config.toml
n_layer = 8
d_model = 128
n_experts = 256
experts_per_token = 8
d_expert = 32
d_shared_expert = 0
activation = "tanh_gelu"
moe_layers = [1, 2, 3, 4, 5, 6, 7]
router_score = "sigmoid"
normalize_top_k = true
routed_scale = 1.0
balance_loss = 0.0019
balance_bias = true
router_cosine_scale = 14.0
init_std_router = 0.0322
lr_router = 0.00089
vocab_size = 7669
norm = "rmsnorm"
norm_eps = 1e-06
tie_embeddings = true
optimizer = "adamw"
lr = 0.00361
beta1 = 0.95
beta2 = 0.95
batch_tokens = 65536
seq_len = 512
train_tokens = 258400000
steps = 3943
dataset = "wikipedia_en"
Below are experts of layer 2 (counted from 0) of a mixture-of-experts language model. Rows are named router (the router's row for the expert), down (a neuron's output weights, with its number) and show model dimensions 0-127. Each number is 500 + 50 x the weight over its row's rms, rounded and kept within 0 to 999. Numbers have three digits each.
After each expert's rows: a language model's description of what the expert responds to. This comes from a sample of Wikipedia text that the model never trained on.

# expert 16
router:499471469453534489546492483524480449410551491503552436491531468478491536509567433576559443521486538495451517461435489470485523596480514541560378518428423479471570524500531529453459492390529551499597444417524453466513467509510511532508437523587493375424463493553453496561429552525607597659542542496403454554517524453481480427535426440515480530547547481539468414501489491488514443541531
down0:499480456540472495374536488569560564434502446476477443589516565552483479534490420523517551490506538452510440514481433534469518518477488520472521501553497536603534525612444506467489464493563506565558358461480446441581435475538450539476440544492629479507449532456458480491424493438565475416464531492444446541475523530552331529545394466485541476592562509548500544483557512483502520493550
down1:563535588524535426406550584511533394472546469593529426542523543511475468513450471564555469559444434491478505464495482552601514429573481490614587469546561527491473507529454465571521412472599518427565375452461494505447526444500404439475419547384563487481490501441423498478460541454492553471492518516470488539469574515553481514539537556500486520556547496566481572451541518504551474498517
down2:463514492531574470448413438344534604421521453511431530413619431438486462443507444463476413442389533588542485459548468450498468576509501540499459455489449425504558503502532433510569549540457535498462548466483465483471562459518524530493483471494420515574421489524456477478476546570516485475516569418533460514499437539458558457562475427592538533509538539434415479452554511548540537508447
down3:513558518525539554473480575500519493537497549464448385482437541476480636463558529510448544406493471575495540486428388403476466471472551485391412544479473526544433448510492518552430461477485505542489451508420523499439419582552542593504518484434533489507498408541462507540420439435562534551570539611456443427460507480523500569457445584543537435463500525467521418482505505491540456525485
down4:565505530584518533474503475502530559511569427514450448463516455507458612456479570549423414498411450547437536498479436458474393519497556507396526556550498516518424588522448542532499484540450544520439529443499543415562462428422511487441438656433451484551458508558537433430410531488530518576555491513529469468492424445428485446513539448484504506448444529549484489435515515483584544521527
It responds to: Articles after prepositions. Articles the, a, an and another, usually right after a preposition or verb, as in with a, of the, obtained a.

# expert 12
router:397509472485442501503508453528521454525530474492461511528490475428524553531475439551593430568493527477502531508457510517519468492461503526481439484432513590460476573427485512508508494418590573453549493412499529431541465555554502514436500471441492498391395577664423577581444579574629507538516438509487430519453523457476502472457399507531507540514568523507421510536481566494572484566509
down0:505514532469436471486373550550574467628449502466593579512483569523567475494441467504481465512530620472531534531450459489591477464528488529534544496582445501511448446547557499446543469486432466530519498510422501500507463397553475490522528452529507508584534605528536461556533490447480479525425454533475575550569429563519436557471485458418499441501622479485528522452615512536586481594516
down1:542557487519407539532529464478464505536587555580444515486541470518445546386539482501447540488414583401503441458530508502491586454482492457530452489466467465526538482489480512476521492515346474477437498461519590504515482477473463508497491539610466558490476488430455486464541470452501557361551441417546580441455533415462543429491556539639516415477438455560477564483527521474541547556535
down2:487480536584544542525549550434507552569442492576480541547490477539412500421496446445430461452310530521477564554478493568461544503502476465604488540546545499490495496619511554449509554546449430550412554452465455490488514509485457535479498518559494467434493447493510607384491568565567495575554549468445522464463487529479461492552485518472514457554486446500538408415512579464555561451485
down3:628529444505499503458547522438528500505522543550456511504481488568494461504596501536393550482447575452499452499477626437542587455529472495482486538517548479522581480546549518488555536472391437452361531490468568535521460499456506546581491475633484605431528467470486615465522514413474559478586474476471559403444524504468468538557531532543550453489479457577549520481504498517523571547503
down4:500521552473476455437497536468568485547498426513513450553556518503511550547509558580515349534563515445446493502554499504539473508527485531491538493604475521499586481410421479574521568520556492505568429511486533443471559398503492502420587422577560551583587519448530483442536504525511442457546518463485524553426469455536460571574470519521498602607560522582543460567588491503438495565465
It responds to: Adverbs and quantifiers. Suffix ly after adjective stems (Generally, federally) and degree or quantity words after articles: more, same, well, some, no.

# expert 62
router:381460426508508502552506488406496545408435487519493436490422478491547609553488523518493426420465487453461471494562459461479503507457520505542426455510427468469529535436634437521507495463499584504501458435561578472509486495669517570484540462493533446463426572579527528524427516498537525554493514434486378558530537480487554456545478520441485535623563523541485406462521478498506487469498
down0:519460592505494573466511484509557515478510597515446535516513557483482524518586456444482555549496496473415476556445510519501551511516434408492614466441486507521474514391485447550495452439450532418557428521517467574390565437489589437485495526514503554506493467437482522541488498549424499524517514609479529617574485417523486481438488529432556457538568575494388491433366468532490466461537
down1:521521551447503593484506508566546497452547550521454562431556554501401522477533460477474495425475518573513461504494433498454536489500496435433595447574437517591486507493453455536565476577472502468554451404543562496529520375538472517515489510481486576510543421452506600562546491508524491418399499572438493448479523530483537549558546540380465483548419495484454518400474595412509562563544
down2:565520470551449495525422460398511488535458465458462519620583439494501467424554422478592513563569451531427485486528543521497525475513512519492468629513474499538522415464465581607420466495495507467565543495635475490541444522508516449469512440588476528432459518484473464477487405542525475470480522467508411523475615515550489530430410511480485582458550485515539412521555479485559444430436
down3:496466548484504488513384501517472441569502477447577446557437542518505432491539499486418514457533538489573511487544496477495570507504486463453490419476538528550566531584500530456505479343553497518402505536573433452486545599526477478416508497557521462496509500597413390500487406502526485427419535458521561509488529504411428454523559495441469616346478548470532513516515535545485469454525
down4:585437608463524556510505516510450523483517558566575573467528503553483507524518458524516453513551568482469410519492483587500519447453467425502491519491489564525452417476429468542571547541477410398465511482443489566502434432475518566544513578552538422535579526420512519453547484571467479537568435528483421572492446493476560428537562587506444437485494514537417548560516602590574586531497
It responds to: Place and institution names. Words in multiword proper names of places and institutions, after New, the, of: York, City, West, National, University, League, Jersey.

# expert 25
router:402557489548417491496501550473456475513495531528513506491484415413453562570531439547571460561542566477456488531520493546495523464499510490425472495430489493370442490394495529494515515386564634425515453460591422417471526502518410529529483417469524441417479466549479474503473531464559487544537529558500412585503532446427420490434477537481502485498565565484516417492450512503423441421509
down0:516499570544556449504439466410548454382612539441428536474469470542615547496651522459475491519540511533524484607472556541511552481465434516443624477519442501513466468406513458579483507476542487415518463502425497493498572424512514444541545543508539526545516520462535521457522507454575471541441504596481531483491485419577409474476572408434516499443521535543572482544489542504512448512455
down1:424497547418484543427493551462483503508432520536406447454435503461469503390501541469509532513491520525603471509524549406481541589408549517550386518484395438573537416522499510466536404448500527526445485507536467567571568501511507463506584481543544504528607526431477476398519469511475553493563515438533656568478536532468462528458512534535469508550523491511475522402568501564481472484556
down2:564533521520537534491449490427429503460572514441565543416458556517527559581560479616498548516569460469498570539425468519572540518520510490422549545493543430520434506367490531514480487496546534371485479503540551449459580589570570483480462516504441563570460487503552588553510429463558487438507456466434547562448450546490475495458454520571519474515427559558549414490495478482460462616487
down3:572447483459446516536455495498478506536529464453594529488475459460449494501623578513454467516583542483497502486468570514564556478481601396581498432426607533556542440540534539438546548534525573542466557537466506424442503574539529426494489392555459529568452465480468548523557533496477444545451480487444554419454421522456492528446442530558470471566439549532557479414620533542458494512542
down4:537506400454469500548518561497591448447565449434579465549555461500540472493508532494512422438524521519454536475508562457487484512400465602551491508491566554495400551486461450557468576544495437592449454481460542508486479525451619619484513473441477553546452497542469533539479464473462585583476454412548566414484556429436484465577503477442512414591428541509511529477568475493519508446561
It responds to: Verbs after subject. Auxiliaries have, has, had and first letters of verbs after a subject pronoun or article, such as m-arries, g-esture, sh-akes.

# expert 42
router:422454510505465457516486558502497535500436533535533442548417522429454542562511474498482446540501526491431532508442548480439388501495521497509458530376391463397428521421525535514515551429545573436478484458518524447571493493524572540548541519515508418428450517580534456526458521466510445594560506522455398505502567439433445477584419542419463522589583502531481493554604547483467428538500
down0:446470528511582511521572514481478492510522528503522555457573449535470495523434566484479569521451462441529509504541462499476534487415491589497474448537450432503599418562572524485588522543382513543608479549492498511476430563568447569506495390538500468513580452466516451515547538571448565504527640494478470499447490508524484612538460444487459597474466531439498473580403524555525556403543
down1:467356522454472535524476460611520502533622460540467485441531538528552547561512492541524557575513521546534417460514495447559529540426471492484550580558594546462458544575565449528447451495509518546435470477492493452436529473422571434462492606539527493528490467351486469571439500460509499489482460470434544475506482368524459489502483466449541462485403500482504468497477592498484626503481
down2:486512492460554496494532503510530517535521432482580547440484461528435485473478461489399548456478469538480538482476527546550616514492535460567429434455412526493495450514472518505444548580503531444473452403411518540523407545531523534572409542545566459510412505564457510438475527416405506443573533599497587528521526530496602532490454549502554499424444596528567653470516517534504432487481
down3:534457484490614435522599521567517573477513472566483422525541539547394479529534438439514598490496469485410580421548489532556466580513457462511392445443544568583480447455479397442513538558474505512364545531518487529493436510439460548445511514504470552491575516436530504489400502487437491448480487574471552411532542502532484455400489573501515507473464471516455605512530453452525485504478
down4:509573550468502532411483524456456535467507497565524459462616564501508434515579528555531508400470515490553497485436434552448517577526521546496501425542541493490488577486505449500554476460514470522492510482471536506498441451461532522463508476477497528451526536463538568571450444574533591392390567397434516481549346477583452546428505491484468478473529561580425493534439604452506542515382
It responds to: Copula and auxiliaries. Forms of be and auxiliary verbs after a subject: was, is, were, been, being, has, would, can.

# expert 53
router:444474416441483551488451398424499495543594487507606501465417458442517518534534441460567514453510497498414491496559492515463497484527479544526450453479416553412541445421482497508521481472497607467485443436566471520502534508492509551510475455502526482354438454550467474487400553517539447550501501516406379548508480459506460549456438506469427495580572521558495427570538603539466468604485
down0:528529521476496477493529602511551505547616463521496464517562532494566508464508496470525529531469509526550525515491530638441622475496535521484524502562505486489520612549433498571496495376561480517514539528526401530466516504522472381467498416548470516508547511509453515416529488487412494428435643470461396473461535498516459458477504481592391538581535479537438415529430550523558492431515
down1:504556556454513510563409520530471390429578605387490623444460454543500606479457493522521393532524492431561484457522472399500519553475559544530478503543525457488373566486559490529578451518488427443469539426484570509500553495526499621539496561505505503496482578474447486464532495564489553554560509484521564509559496598574495491441489439517552463431477541537510527455464549498525532556472
down2:501517534602524509511479501461506442474544509533425512490514454490384497497474511408491599539489521445603435536445512496515450471518521464414470467546555504518488483641532561502526472414502430499516505490418516368486488487496468505449503520529412539492551518614617511488468495453459456481513515538465601445532542512585563468441530529513485427499503507643506596510434551512481571475607
down3:431506483418439410535562501490481459484518520521414433553510488538499534466563514404556449522541494447545495570431532469577497576437517431598476474437469621517548502508568429501493441527496471480508465522518430445428531465530423513483564495531474543488427570387544482434451448481560534491554368503456553467491455450439552380452534451541568464497494516506420539426538464510470467433457
down4:440528427466478448465483534457515447464515467500565529565592628514446403496456481492490401472441496487525502553484469520567461421519561514560556470414545496482547413550491552495544511518476444518586468506451440419398527506577546458451470482522523506525519433550421459475548496460573500546485420386504490476468567451442496559516569497566580453519592515463491433579484445598528413481534
It responds to: Lowercase word onsets. The first one or two letters of lowercase words after an article or conjunction, such as f in fashion, fl, tr, sp.

# expert 2
router:443541483466484502517495451417503518441399506611490459484496553443493531526598468555537395529483491485498499474572523485483523471530468490522383419471472454429550481438617591538548444383558573568500483465512539508515441578626462547539503444509494426389452475556510537488407516496557532541477489502498433555494581459503526514510452466462471595582561566510470476471556559509509457461525
down0:458528482457540487507498502478583477425575446503435481499451463576489526448523472596475519507573514519476456562460480478484536540622538458462473504470458529499549500439525457424402472468580481513563492489440472452574379639546492506569519412538501500484522552349494561504528458435462612478534445541448508508535498426564464582459528519461476541575545422552464408507541555467513499519555
down1:338528656460530488565582509459471545440448576535562602578485427522407430483509447542522518565526530487483597406533483573508475408588571481591513479541566558449482520471474505527429448490503494571463546453462538527487535491478473461561497488482533407448474458476534414488498501412495483522499536489503561500414461515456573520544480502553448474453487490513454550420530455547516499485531
down2:572471432506416531432480443498555556571466439496464466555569581585504465505623537544555527488483427535532533477467476504534463490437539435502516499587569427499549463532548557475507505442497501555573489552514563567583456550560427574526516448588456464454481572512591533506493596507606540469527505471472483432537498400545480545530565487528424532529505526401455545479476599574480497435522
down3:489514540514466483484510527506548474445534499528560417458453544558442504458488488501374505623488538517473568523484575526532505588454501524480528429382542513574506523496472523545518587578509479415516527473480471425541528442505483479487448557533459487557534476496498446505582385482339552540429437472525621552499458650555479426488556579461523482507469520506457512477525528527518511504398
down4:531426547625463530513500526511549476414524400545481444548507534563519498447516511471513556546436447501448568457463368474509411446395499443529499428414522512519463558490460553433540512387458592477498465494513509525532477498536632479432460487481515505585486475496518594561530444498458503561473399460567571608533525536464472458554516528495524449487448536458464506489420421484575523511517
It responds to: Nationality and place names. Nationality adjectives and endings like -ian, -ine, plus country, state and organisation name words: American, United, Bolivian, Pennsylvania.

# expert 26
router:473511467537555486576527457455537463508524547511497598505419536479487529557503450529541443479544545481488553404462532562492517484471546546597437529532481506363550533443500495539582531502591577452537494452508422473562493585523452593452518512539506397393470512595466526444398596486608490616467514557422469533441512472473481458473497498507444434571595529501544493531527504547496517472473
down0:488423429439557511592520362464567475524534532425440501590372468437412454584468499472556515500576448513508480543386581550421461510461463543547542474511517566442520538523543549478551460496422538501533434536413430478470570450537446442447523537542457446488421464463480560511489488532552511512497469502453458486572495497589537481410522503576524546461509506476564526489524593464466511483576
down1:461510540515536501546434563427532459440445514519588491442423497544495483535469514475527459499440484502601393582518550496511408518515446484490437474508509516544440459523532545530581531440571485472423471507562428517485572520563535514557508446530399456473476476448467622594517545522540566542447485417539451521586472554558546637488512559387518590485473540420511484458500499593471479516521
down2:505443488359459478398532616428549457490460470459599467574566558531546482551487467555477550485456495527519513499538497474484456551593512518537422582577528373575486432470561447454525533435460500408415471363480554529533486443460533430544528518534505490494529501506569453488481519487472471547518573547545463542453446449454502470455514555558547477546468603550432517490526507570535541493470
down3:487514402524465453529561489537433442527517438499525522569557446486422474417524492452497549431446537500491526417570537437466505498591502471407492548514512474481513564500497493531533504501501433559569521529562461414465489535503499578456452463376431512488452537451380465484438509507495459508540534538490490545529526506477432647607523523519509487490470523414544494566544530360534423472633
down4:430441575469434444432461487472554453498431477508531452386477553492452469509532525537433544497450497446544475509454452386442534553540492505488469505410450486525547493520552431406493506461457499425598432527484446507563492488522531505544493514537535487450485582485443509496536481511396516465502559522570547495542408491420448368476408523541602447552470502437544563457504458422385522582528
It responds to: Quotes, dashes, word starts. Opening quotes, dashes, slashes and first pieces of split words like lay in layer, layout; ro, trans, paragraph; often taxonomy lists.